Below are experts of layer 7 (counted from 0) of a mixture-of-experts language model. Rows are named router (the router's row for the expert), down (a neuron's output weights, with its number) and show model dimensions 0-95. Each number is 128 + 24 x the weight over its row's rms, rounded and kept within 0 to 255. Numbers have three digits each.
After each expert's rows: "comes before" lists some tokens at least twice as common just after its tokens as in all text. This comes from a sample of Wikipedia text that the model never trained on. Tokens count by the router's weight.

# expert 12
router:147100139140095107142097147141092132117112094156157165137156111112103155133134182153149105141143118171150067130175126129124109149128131165116145108112121140147095137163112132080143132153116126160126115131185122138100162138115129093135123147105137134159101172153122119110126116139076122163
down0:167137161131153064098161141108134121153155120119097146121115144153148112150117107120167078062145154114068153167118045127067140126092113106161139140115126137131107197148130181149114147119174109134139152125134118156134140116123158132114088117140146155158129141150136121142149113148122187174
down1:175143150136108134133169135132143105112105083163155130124096108130142134154140121116153146142128132121126122103181152114068170169159136084126121114135126095107139129122081144101128095102117139097123126120142129123148166178148144081163090161093129126139127114093153116115081125108134146126
down2:119122140101111110178138139144119122143070122156105110130135132122146173086136156117130116066135161141104079138130129162153126127103149129111135132121134162108132116138120126082118093101151140128115173119146095124125119164137124103113122153182123102143158132093135122130162195126097093169
down3:142125123141140095130100100127097125122101124137136121110138101154128117155105133116138099121115146085122156176126139074138083193101120134136119166124141121151122127122120114099120157132107128156132177119142145128111132092166123134168134162121148096111138150178112118131071106139123103137
down4:125130129156131201135134148156108141107131136113108104136138137088139114157098123123171146165135109135092077156118149126165075163097163181127177108132092134125142103128104100107158099161166112204133098124135139141106116085176081161134171138116127151110110092125112105109114094138125138149
down5:107119143151127143066120132108107128130102153152130086104114121125133118099175118120073136155107148094133110166062139121110160155149118157146129131182153166154082103085170101127153147143134154131133147148102144113079112158110131148173145125189139119117127083130141162099164173161118170180
down6:158088090153120146101161107140110097170128082179111128103103170152118148155147126164155121165149187099195119156169130101129100142108131112111115131162172116145087118090149135148116103109152121139114126122126144088109132155093128128184144111102132094143133173135130112095100112149133155105
down7:105092146085113154158123178123073133140141134149114124130108152116116135127157110113141138133115195149131178105122069076149133106107082172092088122132099106144094113135106132144131123149108180150119138112094119112115111144124139141119133148140160082131174104142112132129118148147126106101
down8:137079119095127129124143099146087146115116151143159132099139138147104110143163120142130153153082137190149115102175134168136088151104102160117128167091093141136096126095178145106125098098165134113156106145138126126087112102128127121107169125075110149110118104099159123111161158165102100145
down9:117116111123150161113101094127132102113120148142143108125132148097155127124110109108118151099126089175152117150145160098156139132145184131127127108113138157122130159147153120104132110114114139129136115136145126117115093144155099108161111163126126133162135101155120127184111166133120146123
down10:106124117101095129173119148131124149131142122098101158162126138058094105112125183144113119129127135145143110137129126126129098111102113126154138137114133130085136161168132130122164127155132152132097114110166160131152150116118137082089152111120105151175142144112187090131124111134130120092
down11:106141107106136132141115173128187087146172160119099127119192093121127143138121154114127143144120083112109111136125097123149118155099128138096140104150148139106141169129111128145123085126114092102088144142131127135142162162151137101122083128134128139178113124123082130151140116112169148123
down12:134139137132107131134116144105133140175133185124120105111117143130145103129187128106118129160120154112123137143115123110152140083093177122110126074132126148135135174118124104100109164113126116139076143146133172087117139107152116152119151113150112164147115175131096110141148126147083135123
down13:125152130171124116075147104125132140135148117130112130136139189155086130147128132169079114149142158053121131132108132111122142120091137149140151133073150139110135125146143161135108105131117161118135133101142110071081114109130146167127125133146093142139103121126127136129144107139144121126
down14:144152087139147149100150149153150145121070094139124160119135087110166151159102129116142112112120143133119108115172090146123108095116130149103105108107121142159100131064113138148140146176162126107139079118142125113141099121142134146106099145134158147142141135087137101158109112135137096076
down15:118163117142105143096114130096110132078106101138182139128165132090094134107101139132132132143132148168125134132119126149145107127110123115092113167112126108125139161122132149118107117128142148131164111110092130153142166190115144143134109134148107129143121131119096125077134140114195147094
down16:083100175128127138083103163136119111108164128141135098159144114127122114131169138100163109118099123144146140103160130101137127138139129139148120120134140145151133083120125166085159115125130108139143125130147137113103119131090142099104124149102126157166057135155134144109108091108095144165
down17:094127142158077146152130106147165120153132156120164093099122140148139114117161118134129176164153119127154169116073113144143149091158085157202102087143161130148156111099130099114088153119136153108135123127137144125147089115117118121136123148157116122140103095111148132154142094168128133126
down18:143145116120162132122139108181122141124136099120106128154135074191126140077116146133099116110137132136137142113099168122152111174106155167117124163122103134149082110114130138154112138145124125120151125150105118124125086170116138149111092110090155114140148113122160124117123129111137112104
down19:114113125145159136177121176181160120125121079130197094125087112132083133151158146102128108097106127138158145111131131121120130173136115110119079131128147106187119098139098169108124154093141071103193094162116152205104144117153137165130140147127103136101095116118148136109131127099109153151
down20:168155142113153114141131156097154124142137121130124147152160086119171119147154134088080135112169125136118159134104135174116158117136125101154142116123167133091112103136104129153106151139134102124092138144091117126103177123148142132145127083145138121123124086109127141125135145123147172129
down21:140137140083098168157151116106142161114138122086099114121130106118134127132126113148123131150108139089121149146136104162122119172162062096135093117150153095168110153138105111079122110143140115162138163128133104100131147117141120058124086148122118119157125121093151125105117115141136136112
comes before: " to", " of", " in", " the", " that", " for"

# expert 11
router:154112143133094174118119149108116069110145098136148127139137130139131134139179121167151151164141097117117129137118156140129087134093154152123172126130116121111126110113128173119156123111146074169109132120119086121126174154111114086106171142128130102168108135126102112137108117108129116168
down0:102101186100134131158094141117106152174124108138125124127109139140082124105083091152144140149120140125137123106086138146102166150108118146167148107085144115107156182126133139100143111143114077150120157115107107120130144152157149122121129137090111105161117174123099106134068111125153119164
down1:093137150119164144118137149094181145136136161108128170119162126114169147151123109135129128097143175120123152158121113162108156108130112138160113151127131093109089118142132130109110111165147132097158082090120186159164146165148125129046145124090138119195143137139171160114171117134145123102
down2:142182139144133136144096121119139121067126097115148135141091129097110114174171102137083147151158112151112142117160182155138118117138110127113094074131080120125135148144141108125141121126202106109138094107122114099174126169137124154093175132102098145135160126167131131117161142109114141181
down3:117093182112127154108116126125141086153097143100154075134115131090107165140101149130119165122120170144167137114142140170108139089109127117137176128118166127124100158104168137076132136200135128149142163169102136125146123142085129115102107151103140099156117135082121121115132157125125133126
down4:103121112162095177144141130172108159113175128171176133091151133100111104120090087116095120130115157137138102168135102088151130148124177134135094121104116100129113142131125090122135120113088150157074143102132121131111148137094136113106097093087159172148133124154135127143100092133155101109
down5:117110131159149135151163119121087084150151103142101139129120174087132109118109161150120118084141162105122076101106113090168100144128150169183119133113178131130184143106153114123112132142170143158125137178115139170119136134127126120177131104149124124100161161136135157090117078138105112104
down6:123136148117100136155137130086129146091122155142136149075149101125134137119140118108168122119094127132107150109137124139109134124169144114140146111125116145097115103130169140164124104151121106133138159105198123128162164171097124127151116107148163124129119164127117177126115153131160116127
down7:112141169070115152135116133134110116126177102064097120114129134120164083141122112148119148172100172187134138132111115122114081157131149152143189118163144130103084099092146093153107146130082156130140160117124101201131088124130122114126161140144104094128125157113116147104112124125154150101
down8:121141145147062145129124171151150152142163133091110101143107154115139140107136105133136107162143150173114083143120107119118134081088121162155093161162133138128140094118115148152122149175108167158093176105090141102163157125116105108145128102144120144100087145136126124157112148125153093117
down9:115133138088142103141150101162136093124116110125133116176114161107127142128144115147161121165135129107100147107131097109131145148108157110106123129138163118167089112124149153159119156170112175150155126132159137145138146118078117087110131136153106110132100180130136125100151128105112150115
down10:087129159144108133117115147105084107165118159130143073114149112126130153168151116116137154106153124125138116098116162165141130172107123122090131119140136140134128103098112184108149155108126106125109141149141134112172103115132111156107121106162101161125120108142139084168100131136089122097
down11:131147128105090135158092156164105164124123141113172143139164091162100101138099133149087128111104122151162145136128104133157153102095128122128097143140057124118137114125139141149120106157119133146127105132148116126136118154198092107142138120125160098114177112104152103122096119165094139115
down12:163141118140113186100118166101129099122177122085113172162142137099156131134150124110116131088137089136107122152107111114114104028143122120149133146082145119136121130173147150138138144121123147152109141106114117113107105097114116096153179108120086131117111115143112157122119078108119162136
down13:116138166116100094141088134184115152142139134142134113136120118145126132117125128128113111137140135159140156092135079116142168153088130095126119136147158153107086147128128111115116107089140130147154164118159168169162113071151112130114117124127140114104124135108101128104123133093083110100
down14:120130165170154108139123097138120137135165111137084137118145151128129113176136137118142103095100150083136135137097126152119131173144111120119136130164135131173148165126145170118135118129145109112123115110099114108121091114185121125192085116146142116099127085150135088134116093128094176147
down15:098126172142151125148146155097121144112084118154146129132109175084149114126108132133174131066123168159143135084142112126085103154124117154145125118096121103156135134124102101142135121115155100154150108130154149124100124094128162181144133105125157153115124136148120172133067135132179145139
down16:119113119144141121085121129128149112080092104141090095117127159126120149110114130112118137160160101171133107115141114154103118143151114124155137108125129121144128131113130146097159132107142152123128091129132121097143121165103136106110140148137146106088162103134092149153098134145130103102
down17:138126134069119140119111123065134082147117160142096169113135148129095118154159125119112104109132125134182117134123128137131098118133147109095092102144140120131116132085115122111102133130107146126136132162091139134139099111163128143145138119134123126145129104078080123089123088177141130081
down18:115152116091148112140070154182164147132123103105150109107134114145117116112100112138127144155147104139114172117080162123099123129107152121132143109140071135160125095152107160116109148148146107169145149153145130174162138109141093080120142137100097145136113177139160122113143153104111120093
down19:156134121104154136133105143183124145122122126072157131111134147168140113144135123104158134130130071140146109118117102133142109131116146123108135144129170113131110136124124105173155129123135129156170115189134116169109090141147170109155137156121155144101124159114149131118134138143160176150
down20:131155115142133148109180170108134137088157103119094146126126126102113108146139109124111086170130140184137147156077154167163150103130132136097063142126147090108100161144110143120155117096143116133097116136112167121171118125122155122116113158121107143116108101144168136108133110175121122146
down21:106127150169143111204133135131128147136106122165119103143140131097135102133150134145133141105143109082099137146111153121123097107131100055133123105095148099127118134137079122129119143095164193105122125096114112115145111128127147130133129142171158145129149133148134125130132151146139180141
comes before: "s", " of", " in", " and", " to", "d"

# expert 1
router:101123126141102158130098107165142155128154132158112126176172088126125150106161129144094122155134116102088156090158104161175097143148098144107152140124155141171177109142115109141117131108133081122153120080149145106133164095077129162130145103123118126098149076161102135124141155151108121148
down0:100130173144120098110155146078098119139167094110139087080090154120110124141135152125110148105125161137183113128167077118105122096130134128120163104130136112120128115116124120146163121102158128120145123119119115079134120119110133120138115082192128110137172123142115108119135123090136137144
down1:120127088137051191152096101158109131142114140132128138115118151080147118130137162115109116141143116199112151124130140115127162118115073121163171152102130121166105099120143166107151158129114138108117112138082113164168125172131158096144121151130139128160100094125149152184087158146132141126
down2:098096130086145121115095110159137125106099112133131153091136092135087121154106122164141116128154120135083121111158150120123094141149119126143125138122146113143081114161133142149103088132106128159130130098098131120144117147137146136142099121090176136132115144120089131133077140132129168163
down3:182187158117164130136127107119110116091126152111133149101151139106185129150137097130126156143127145099142134100093136112131130124094136102128129139113108107111116137089135149162115134150131117127120116139121140165128152132178089108125105115081153117093100137144089177127152130137113119152
down4:153132109120169139082105174113159173109118103154122107130136100155159115149124126163159124106114112108133123099209158136125111132107141154112144095109134142096154142084165078105128159162105102128184148122158140113186121111127143116142096067117129121136130113144127133103162117119116150135
down5:150142159102100108142151131141128134117134138148116097106139102122151141130139112126138144145134118137125143137101109087122148131147126105168158140095091130110138150128101144101122139100094156167088182125120102159125098159122123129116124150114135108122054116133121067135141136117153114148
down6:178137148136111136109120120096113130096086082069123144097085110078123138096102136192131122138104096126077125095114152142152112137125104150114090141161133129134149091118096134115127084135096176141149129120138124105142153100109132129137118099100150170113134112148136162098117195146122099150
down7:118065155139160111141131137117145094138082126148136126130107147148117138087126175152149093140104098144102144149117133148165133126081145115102123096133101137123157104149159146139114127157148114129090146173096156092119139138129113135139081104137117164107122108116143101162137162098148138179
down8:155127127118107093148136126109107086095116133153130120142149131140118096127165136137137125103150121145100129120094115151119158182110099144159102143138126137129154121085122127102132156129097083130147143138158118148077146091148099114141122142132114110101122138156136127142087081145165105138
down9:165113132143172115138139117126110133148112125111163138123121131117125151109109173105143112140138096113111127060131129147125119108109142091141118101109140139127162112126107194115168184128113116173134131144120131100158139106100131081126113128112155109142119082121123104122118128104143152149
down10:126159136114080136149139121121106091113169092182125139156145167093121122064133117096121123104158102138174212186138126094126132095134139172153169116129114128138107097130100099147136148119148121141131148102141138100128150118132151126107139109126117099091134120100121136133117087132093142100
down11:136101140049148126138164125099120070135056144131096145195115088142164114108116147113120098132135109130140126128130174128147157135119150171122114163136114135148152149152078118094145124150131079136156162148144129182142139168143110094163103124150099118153142114136137131069175128102095084112
down12:083101140118159114136142141106115145134108151103132135104103100115113151087110117142126144128114153111121156040154108149130081139162135112117150128138110103161144159136129121137120121136144127152126126115107176148124134114179086118112156107089098188140106152138110122128112141128155089139
down13:116133117136169126139150124094102124127126117122079121140121103117088125136158173137103078116129162067104123112149140138148138087111157127140138099124108156118126165102147130134099129126139075139131128118142123141092083114094154152149128073093096151119074091128139124160146123101096093151
down14:099091115139112140110152079162144130120109142129139150166150169123160151101142203143120128127124154144124134136104133128106119136179181122075113105078156126103112159128113116124111135092092112121109145138123104116175104137136113159172125202111107121080158150117101128134122126117155117128
down15:117173133095175139139117108131081104124115139149083134138105116139129153113164075160177106150166124122136146116125122118191139102112100111169129144148070146124147122120160141114154132107133122164082087153141138128131127134120161101141165107131148101093114121169140085137167144148117084127
down16:129151138135098090136129142102161114153111142129138121163138130189097117182107137117106137123142130158085140141105057134102155125107093071136115099111141136169142147094116136181167161155167152121127130113099146106125199181125174149134125097104150110137098113080129106129123139115120126121
down17:118141069097109117101143146142114106126137141124110136143152130116110148131130158137096088101160148152156135139077100136154099155162121118167142147149138104163148143139130140142132138136124113156107132106138119129127143193156102125133142159098104134130154150091128128150142119106129132129
down18:171132075083170130167159119140137158110173137129154131090155141114136136118137108117142092162131175124117129106140115163085163093129147136120128115118159134085122174082119107107114112139133144098130146087130143115127138093145188124111151133110149095148108157142141120113171148132127135100
down19:172158147141156150126099087112122137152140119077144068120137117114155136116156118127099127132110111155120119115099132146109140098169122144168138127154088178130152131157131126144091128152154114092151139090132161137138098123124102100156144134135109126122131079137154136099132147116148102128
down20:137125130125124105146120090155181173144122103139059156138099081152171166139125100112108112174118109143146164147112120126117107124125149124123159125100149090115075149139122156132116120154129137114150129148143125153175107179129162138094134136116127146132093166138138102166077143137093112178
down21:133136163150107111153111118131139145109161117099129131092176148123146111126112118117097119127161153079102135135143153176128151112111124115196148115150124132140140118101140141119142133085159139099152173091127115124136123140110115112093137140146151119176132131165159146118180123129145122102
comes before: "=", "\n", "|", "\n\n", "The", " ="

# expert 58
router:090094153120128160121118115137132102176155131103112073108132146129108146109153167135121132151145152115126120102114149157183142134110129120125152089124111137111158111154122082099105104125075119151112145135121165133147147112087121082169135112142109136130148137101132105123058142099092141084
down0:117133136109143139111134148147149141166134134130117134172108119130158138150094123131104106166167101131169099131122136105122131099180138149132172101134085116136107149145122111137089162146140134128156118155134147094112123083106121161128111078139119151130123162132089131139157206093126118102
down1:158140153123083127141158182146125111124100082113138116162108158105158140142161118089102128125138120133123147080097092103144139134144117152140134114141108123130155107133126149183108089128142152076123133099174129138117136135144117096109141127127114126130172162074131133111118087171112093140
down2:156157121135143098107134148140194159086113134147119088121174129169192090192121118153132138138120086109105131128163134127131145155128122116155079104124130141125115183118130110155156170110148151122149122103114164122158144117092089164120128151119147124134133137142124147128137155134116115075
down3:110149121136129148079112135134105077086120155150125131090106138145162152108157133094076112125112128078161154107115144167153138104091127128090152101116123149099164123140167141113129124134144129146137146136165155118147121097152121102124107139099101131138151152097135125082125121140143096156
down4:143145155117109127150045083131131173111098087149165160133136108144205171191114098143085133088122131172136172106120125127091150116156093127129110124116141107121111121127148152133121110124122115130132158124118131132139127166123095082145083137162142150120141130095103074174113165096093110115
down5:131091149173095151134141125103099095120159093095173097171167169129136097162117129098115107137143153102157148143143101108088103116139080145126124068164107115114125115130131122113131143150137132166108131127118116142115138137139114097114132148148140125125069140150085152167126135165155156136
down6:146132152107099094192158120118111146126085153152136112142120083173149128133102095122117134109097107116112167118149131158119094158110113095119093116119142117156122119155146130083149173109122101121142144150140133143169133130143147138132110127146140170095144086106082127072144112113077104150
down7:145102134167115111106104145175126127128086164097153108109157067156125131126125149123127051146097149116141107150163140089136125092127122146097106106102098090168119119111135152156109132140131113124136133148121111158168120153149150133123133140154096165069106085122127120132163130091147121144
down8:127147112099186100106176123083125107131118124121141116102123150098158145130170142162134143184148121119146127093138099126124167135113162140111122150109150110148088128169124144107117090081130122126168141188148116094115100094110154127117120146137144154140119155126133124155141171141119165160
down9:143151142127097112135117135060106171099158146171139101124137186097142161131123118096136124150158090121138122093126104123167137100113090103153117115145116132079083171085091159118133123112127120143147120152108063117107155139097159095130149098123130110115125092130146173109138126129112124122
down10:130133102130129135151128145113112103136106119123128144127119149107119125150144115112111146120117151128106116108107136111146093138141112111165170184142125095155170103133176133090116127101164135140140130144140176120134114127087143160115122096175126117138109096136079089172094141082132114108
down11:128112086079104101147094124133127156115118141119170113143104106112110175126120174131138142142147121099093112145120128125127130142159109149119131106118159114160178125098157149162111157122169148106118168152139152152121128196188153085104149160136104141141065081119124130119095152164137141130
down12:120126127107140131139153124134119117166131128141138118153129142176092173179135117082059109109113221103121084129146084145142126152115162134126115122141110116138126125149143106137144130128135119137058125154141124132123132053153156129082111118131115137122118133100141132122135111093139099096
down13:130148177115157147128132139126114107102123108115129131098125117134118110184091132152149130148122104143170105155142093168153105174126115172133168150114128171156103147110123116131114139158108154143113130157153157177111098155141095149124163114118125107114135156099137097116098125154124123140
down14:124109127151194125121137156142135102143114149108112134119089146149155144137158060130090127124131137125157104130140142132135140152130116101120121124131131125095163182142130102105133075090124121102085140124107145111132136148136140128099132127098116116171121111162134091124114165122127161111
down15:180138105109108085116114139134154105132155096135126117155130146132134097121169120133129106120102135132130103121145090136097121133112144152139139111108140165128148148088181179121123109136137148110133085133144113105137159125123157127139090116110086136118110156123140116161151059121133126140
down16:149129140126141138092142146130138118170158107092119141144163118186149132107158169134149150098140166133117118132149131117117164134149112161147118123086109134123113182145106096142118159164105125123076136147136124142102106137131104142085077122143143087179141129136143104119149097117103098084
down17:151152155115116111110115155111157125085159142090158137095116148075141148104108098114082186128126179100145132063119141088094150135107134129101107101159129064132115153099133161111112099130108132134132150143152124156136120139162131159132077130151168163112145120125132121161086120144149118114
down18:094099154143172140188102124129116124135139183147091136158099151103117146145133180101125114146128130154100130137168141117170139147155113107122176136131091108133107126132127133090130137139104107127126177124126171119115149133102108119121128149107143125140102114153140120151115105137114145099
down19:176091090145134126176110100141122119107149175113105100112074154150103129175133134120161084140114159125116120135146175128147134151138118117120127156107161112177112127167132184164114129096109104093121126128143120125166087152113144127128077123070102129104133080131134138122119110127168104132
down20:154078139119137121087118120129135140146136113114144114139102140079149115119164124136115132127117107097134136126096144132153129175116099129161069126148117094102162084129097169112185137123118114129150155118129138097149140086163155163124104158139124118127109145137120088153140113127122106111
down21:162126123113149146105180104160113182146106135122131090133116137134118117102086131131120144115115135132122164117124185184142121148115102180114177141139140119098137095105096136153141127146141111153148111103133136122119128120118129102126165109135113099104133101164131117096111137094105145145
comes before: "=", ":", "|", "-", "The", "In"

# expert 59
router:110138143123162096127134141120105147148116128105120136125156156128132152077157161159149139129130161163129133102086111105126115067133155127116132115134129127135166117141123083117124145132139111122136120156130146120149111131118106137122132148110162149101128127182114150169125095095151071071
down0:186152128138131147127137118123143165140107082135116123088118096119135151151092177153141140123103125132121146141123127126157123105109157122102128171122122142121118118106148128134136129121145136106146141127129100140122127189146124057108163149088108133100159133066102173123113127154121176116
down1:141114126154096098143146140136127136134173157091083153141157149106127147084104099130165154170141145115119099130088190059164169128162154107116158095157182136135148113170111133118120102125131153135173147157147131115147106087130118154097140151124133121072120135119167132119115125119135136130
down2:114129129183118172126122176135108135114086106135112103109126150102120128130139124139142138129115141158139079136136129134092123118159062147113105162102090119100126128096139108122147122175142101155133141155138136115099105104093153118097097134122165094151127122137140124119120146135089085161
down3:126146189144112049115177158121133166140145103118145108138147150175113152126098151139128163155120111149127169102123129091165139150125112126133117121066104154146110107148129145106118139129161137144126118088098108103113141135110129140140136111130157125060103128102148192131138126131154107107
down4:134118128128124159121107199149120135128135160136093169133159134144148130104134129145111103128143134173135111101110105094114139141123142119113119128102151169089167135141106145096135152160173086109095114097108155094163132130159137096060106123145114133129134152144148143131115137117116118159
down5:132126136132128141115117127131169130126161113116150096171165113157125172145147133127113118125124147157091156154118115095134140099179120187111180162145132064086093109102152135127110126144192123115126134172161145140135154158134117123097129137150160129181100102143115111109161166167126101145
down6:141112112141151146106148087170173167152122159129077115088122160134128104147136169146154141160117131103140133120114116148124129142090111156126137128080119166121141123152102129138115085141102124139116104121146158157143115133110124162143118118098112055119150110156136125149165135100130134112
down7:129149145094126122119107114114133136149063121114122102112148149107161131115107147101108132101135127091150131110126145130115082113099100127111111119137139128111069166119168146148142141131098147134133123116109126121143178119151124130144150156138114105109090120147166103102129110125093130127
down8:161156162094132137102106134141141055111127173135126122143140161112106077132100125141113112153141149148120090162163104122103162161146093141108123141131127111113102099139103141125123142146179122113111149097129130135123152072078141154139137120139086117142129095155113113095131137113135147125
down9:126102052105044165118139123130123109139126112106104105140107081111151136134147124147148131150114142099106150126095130140180118123182104169154142110114078172110139136128150109105108148118107138141148137102126168147120139116152137101116112175163144108141102143090123157141160154124122121119
down10:151096120119160099120162068147151128122099092117159141168114124116114108125148137138150158109110110167102088141103142118121163101121163156138074142119195120119125145142109101097127124135161103137093088158135120080154176128093092131126105156164151143110132166105120107122135167113147160069
down11:137133097101127074082146139148119108138122115174119147157190141133108151127202084091116161135145124110128113137146114111156140064137149133113111147119110134127103111153128182123130125095154157131152167129150133143112090161101120113144117130145128166101098105115056169136119133140093099165
down12:099143149150048148160128089153148151121101103111137129091110106159125144135154126099136095138117148101120160133119129109150066119149131103121097153144129139121097132138125122074100137124154096136168102116080127115130169117129124104091131136114100152083057126098150104131148185138150117142
down13:130123127141101150151185140127119139105110108140122134141128109151164115100142116117151133113122130141125132141088131140077131121169162111107151126098122124106107131128134135179130145119162152154149129125113159115098112089130095129098137150101157128134074162097162080106155149089094151151
down14:133121150125114137148117144115129143143114094153103146161128122133109172112151145112118111097111114119162143151126100163108112115130070147146146138128108151121136146113119157145110147170131106102108150123125152115136125093168091068105071160106101124148117125145163134138106123141199106126
down15:148131122142076109081130082100130074086138147114153121119137166118119138161103107094141130140145121119095125176137125108099134189148146111130143121133110128119090096137126124130149138119138114157130117150127142138165117101088144098112091115103146114156106100089114152127129132142126168128
down16:142117126109158129124143107119154056136073119137109136099113159114106201111109120146160102119109119116102156133098173127145111133147112104126115113148139128141133106101139111141146113115111132117166137145121122119140127135143132098101161112142127108077122101159135121089115055096107155096
down17:113102108082056113098101131105105148101124080100122127158109161164164133146105134143118158107169139118135145115105140096093123105159110134108093108128127154147108132118151120175116148180113118135135168118132109126104156138125105143096120171127134135179083120145100104106111099121098156142
down18:117131102123121120084114141108109084194113179200109130089101120103097104136118147138147093127090112135138158126130117103160119163128126141142121127154090163114138145097124142093128120122152126140128120135154108130127104110148144115099125098119133133125169150135083101153126112135105133090
down19:146103121119152120148166151157153076129163141112122112132122094155134145109149132114136136113147130150160121101191109110118118148159147098075161132132152138104144117146115147119183139149105143120118145134111152112138148103130120133167126122167136122177145141096110118120143130106154101142
down20:075166150114127125136144134112104118087156156126119155097168093151138158103139153149119120121150135132100111132120162161162139161129142132078107146130082141149139075179083181108102166122119093104124117162190120140154176147127123139142138122125087108149170121140087102091153117118129100115
down21:097127144122107133125126144133089162129123134126120158126138127159146137149132151125120104128151169133084119109108137160134160099098162122140135131187131113096126124131148144117148101133157130095093148108181105127158162095117139141125168119137143134147134107169141155110170090103180115137
comes before: " |", "|", ".", "–", ",", ";"

# expert 52
router:103087115127145121113174143141138125140150114107110134125155130135136123113147117122121142135139134177128152066061167103127120120121146106122165143123103144141181130156120122121096157144131158097124087100128134101137140159178108126131161144148123121116151140121122145150132140113127103099
down0:120118157149114137168125129113151136108107089123102119105105097144061082131126103167163123101122111137126133133102165121159119106109126134123151155164114126163133176095094135077106088168107099148122137148100130149138176131120152142087139081131122102121106115149151115134062115126130133127
down1:087096136141182117122152113172123127180165122180065133147129126104131169158166099144094147127113105144120153122133153122121118143116141122168116168126097114112132155066140143166111175100130142105117146116132123139092129103132095141144155117146122158109102122140143153116094114158133087095
down2:114121138120138127129144122129133134130079093122081155094158109171113052121153162146162149121107131147113179137130117130124074144101107123112146137141123125127097163152110119118125135099118115098139114112141121112138145123094142144088123113111148113110129147127127124154116118153120128085
down3:121157142122118135155109094147136140127145191140156120145134113146107185114158168114107126125097114127187130161148143132171135122130105160129113117140051099167120132133134148161116122164108120143122115130147140138130148126111122143093158139123098097169125077150077128149114104110136147156
down4:179123146129155111142165152157145106125122090098128143149167153106129124082136162134094142097087177107116121157109134132163166123143116142106113110110115129167138110121123113116074149104141116139112124135084086111118165145140130164104121149076131155104122148134092108134152147155156148119
down5:132075142173116137125133131126135148153150084147165120119128115126092141143109118112108088164191117133137157152123096139128143159136113148149128113108098111111126141179169112126148150092160124138124118118108077113112140110120135117163151118131163110141182158148152136145152120145154120138
down6:119140093092135112138102120111136091059108116110145153114102123116127099138101132175120116131126103102133150135100140151070108143160151139144162140122137140146157115096125126151101162149130104159152116136177131130176139080101162180136073115109142100168109117080160109145145110129140099133
down7:132100124146088173189116116147121135133155180123116141161139101149114137158151159111145125114134157143089103130138134151127095098143139089136137141132140106102137115150111159121153116147115161145150146107162125099166127125113131133106140110144130141179153118152085130094188102145162128146
down8:160101090139095127158166144168126088153126121131184156105146148079110134105159146142124121128150100144143148109113132113092121148115142093144100091132149123114078117152114094112173084130131111115121088118112138121093116152124116114129147139119084124149096108092116064092112130168149128109
down9:137153117127142066064073147148106124099152154142139146122165135119114153115165111135151137142136105128099188177124116130083119128092141152143117152120175134141130161122128139113099097111105113130099126170122117090097155115130133099135109105113063144108133122144146109134135148133160113124
down10:124142122120133148081131114145101110120124129115138118075108163136145080171154159111121116134163122140138118157128123154140132162152141129135129115117140109128142109090150135139113167089123135161083139105119140109152136055121134099078118101156128149132160114147085143125155110165130170132
down11:138170131134125125107135114087146098128137078106149118134125115125119129127160152120177165161115142145105062170089129138170116103153109105109133120134124090144125106164080095163118099152107166165106112113120111150147105126165119126153117142134127146059119134166158108136130167151129121134
down12:096104107124125090159095102141132085111164107155170146111119115112127138101164143114155144145145076137187121133156103157114148129116143112109121130058120136126135128134077119142137086146122074164125107135134089101114158136098140135145131130145154117135184133125149117116099116123085186140
down13:125098129104108154136146133142151092150133072146106176125148127107127154090123143197176151124170136157151130119141161056160144167142104128131132138167102135114129121138112145125120140112173120146123127079167143149091114109108106157151091075097133089161139151138135137155130137093125191129
down14:140093141159100175104142096176154141104160131125162163154115134142128142117120107119135150161096140127134061150089122091130161102126120184143164115140141122162099137122121146143139132119164102153155188112107107115127137151151130116095140175133108143111103148081133111125077139131095132104
down15:138126125141159127122118111123105140118106121145096119156156093146174167119142127182123107145089129129154134115144115155137142108145119141125124125133141137111154105107091117127125139101135116114138131126123134126132147151112148162134105139128173122099134154161120095113089089123107064131
down16:144116105108151111110134165107125165093139164110114124129167116113124076164104161133121153109149150145133148092099123121136117110108115111141095145202136112131109116164111118108083154146121132159144121134167101121165125135120115096135102124068113125124173125090099101091155142122137149140
down17:172092133148124142128148161114081169153129110146107130071105135099151130116120127124136156076142150137155116128129156132130166145129133109129151130117104144148171122143139138154123129142144128129098117090123155104121159100073136125120137131153115164115130117158134131112137120102083137142
down18:139117138122136159147146123157072151166153114139107092140104120127117143082119108127144123153125118094103204137152117114137141073137127129117145133126177138157135098120127114117104130156095129149099177108100145143120142122132126116151102111118164103142146079075138112142160125087074127173
down19:125155112130118076069140085160114127128132111098157173125112141178126146149133113097121091110180137181124161168148135104142099134133094121080145142128113090122158126101108137114145156124120140093131163144122153135126130173164137116129121113139131083148137205118099112089126147115135133142
down20:138134096152141141157088125105157119120134173110117152071125110137123126096180099094138126110141148092108125160130149142090134123110147116152111121130128102190161125101116156102129127172148136126109127137140116151095096121116071137118178118140168124120138052087140120164145155146117159102
down21:125130136121114153083100138144140143125111160090112127146163141140176125140109169151096161100079116149143151145143121123128114144115097146130101134120115095070104161159155122151122120154128143092140144146129134128134138130117139067144090141109145090156132117147102131075110090157155103180
comes before: " |", ".", "%", "–", "|", "0"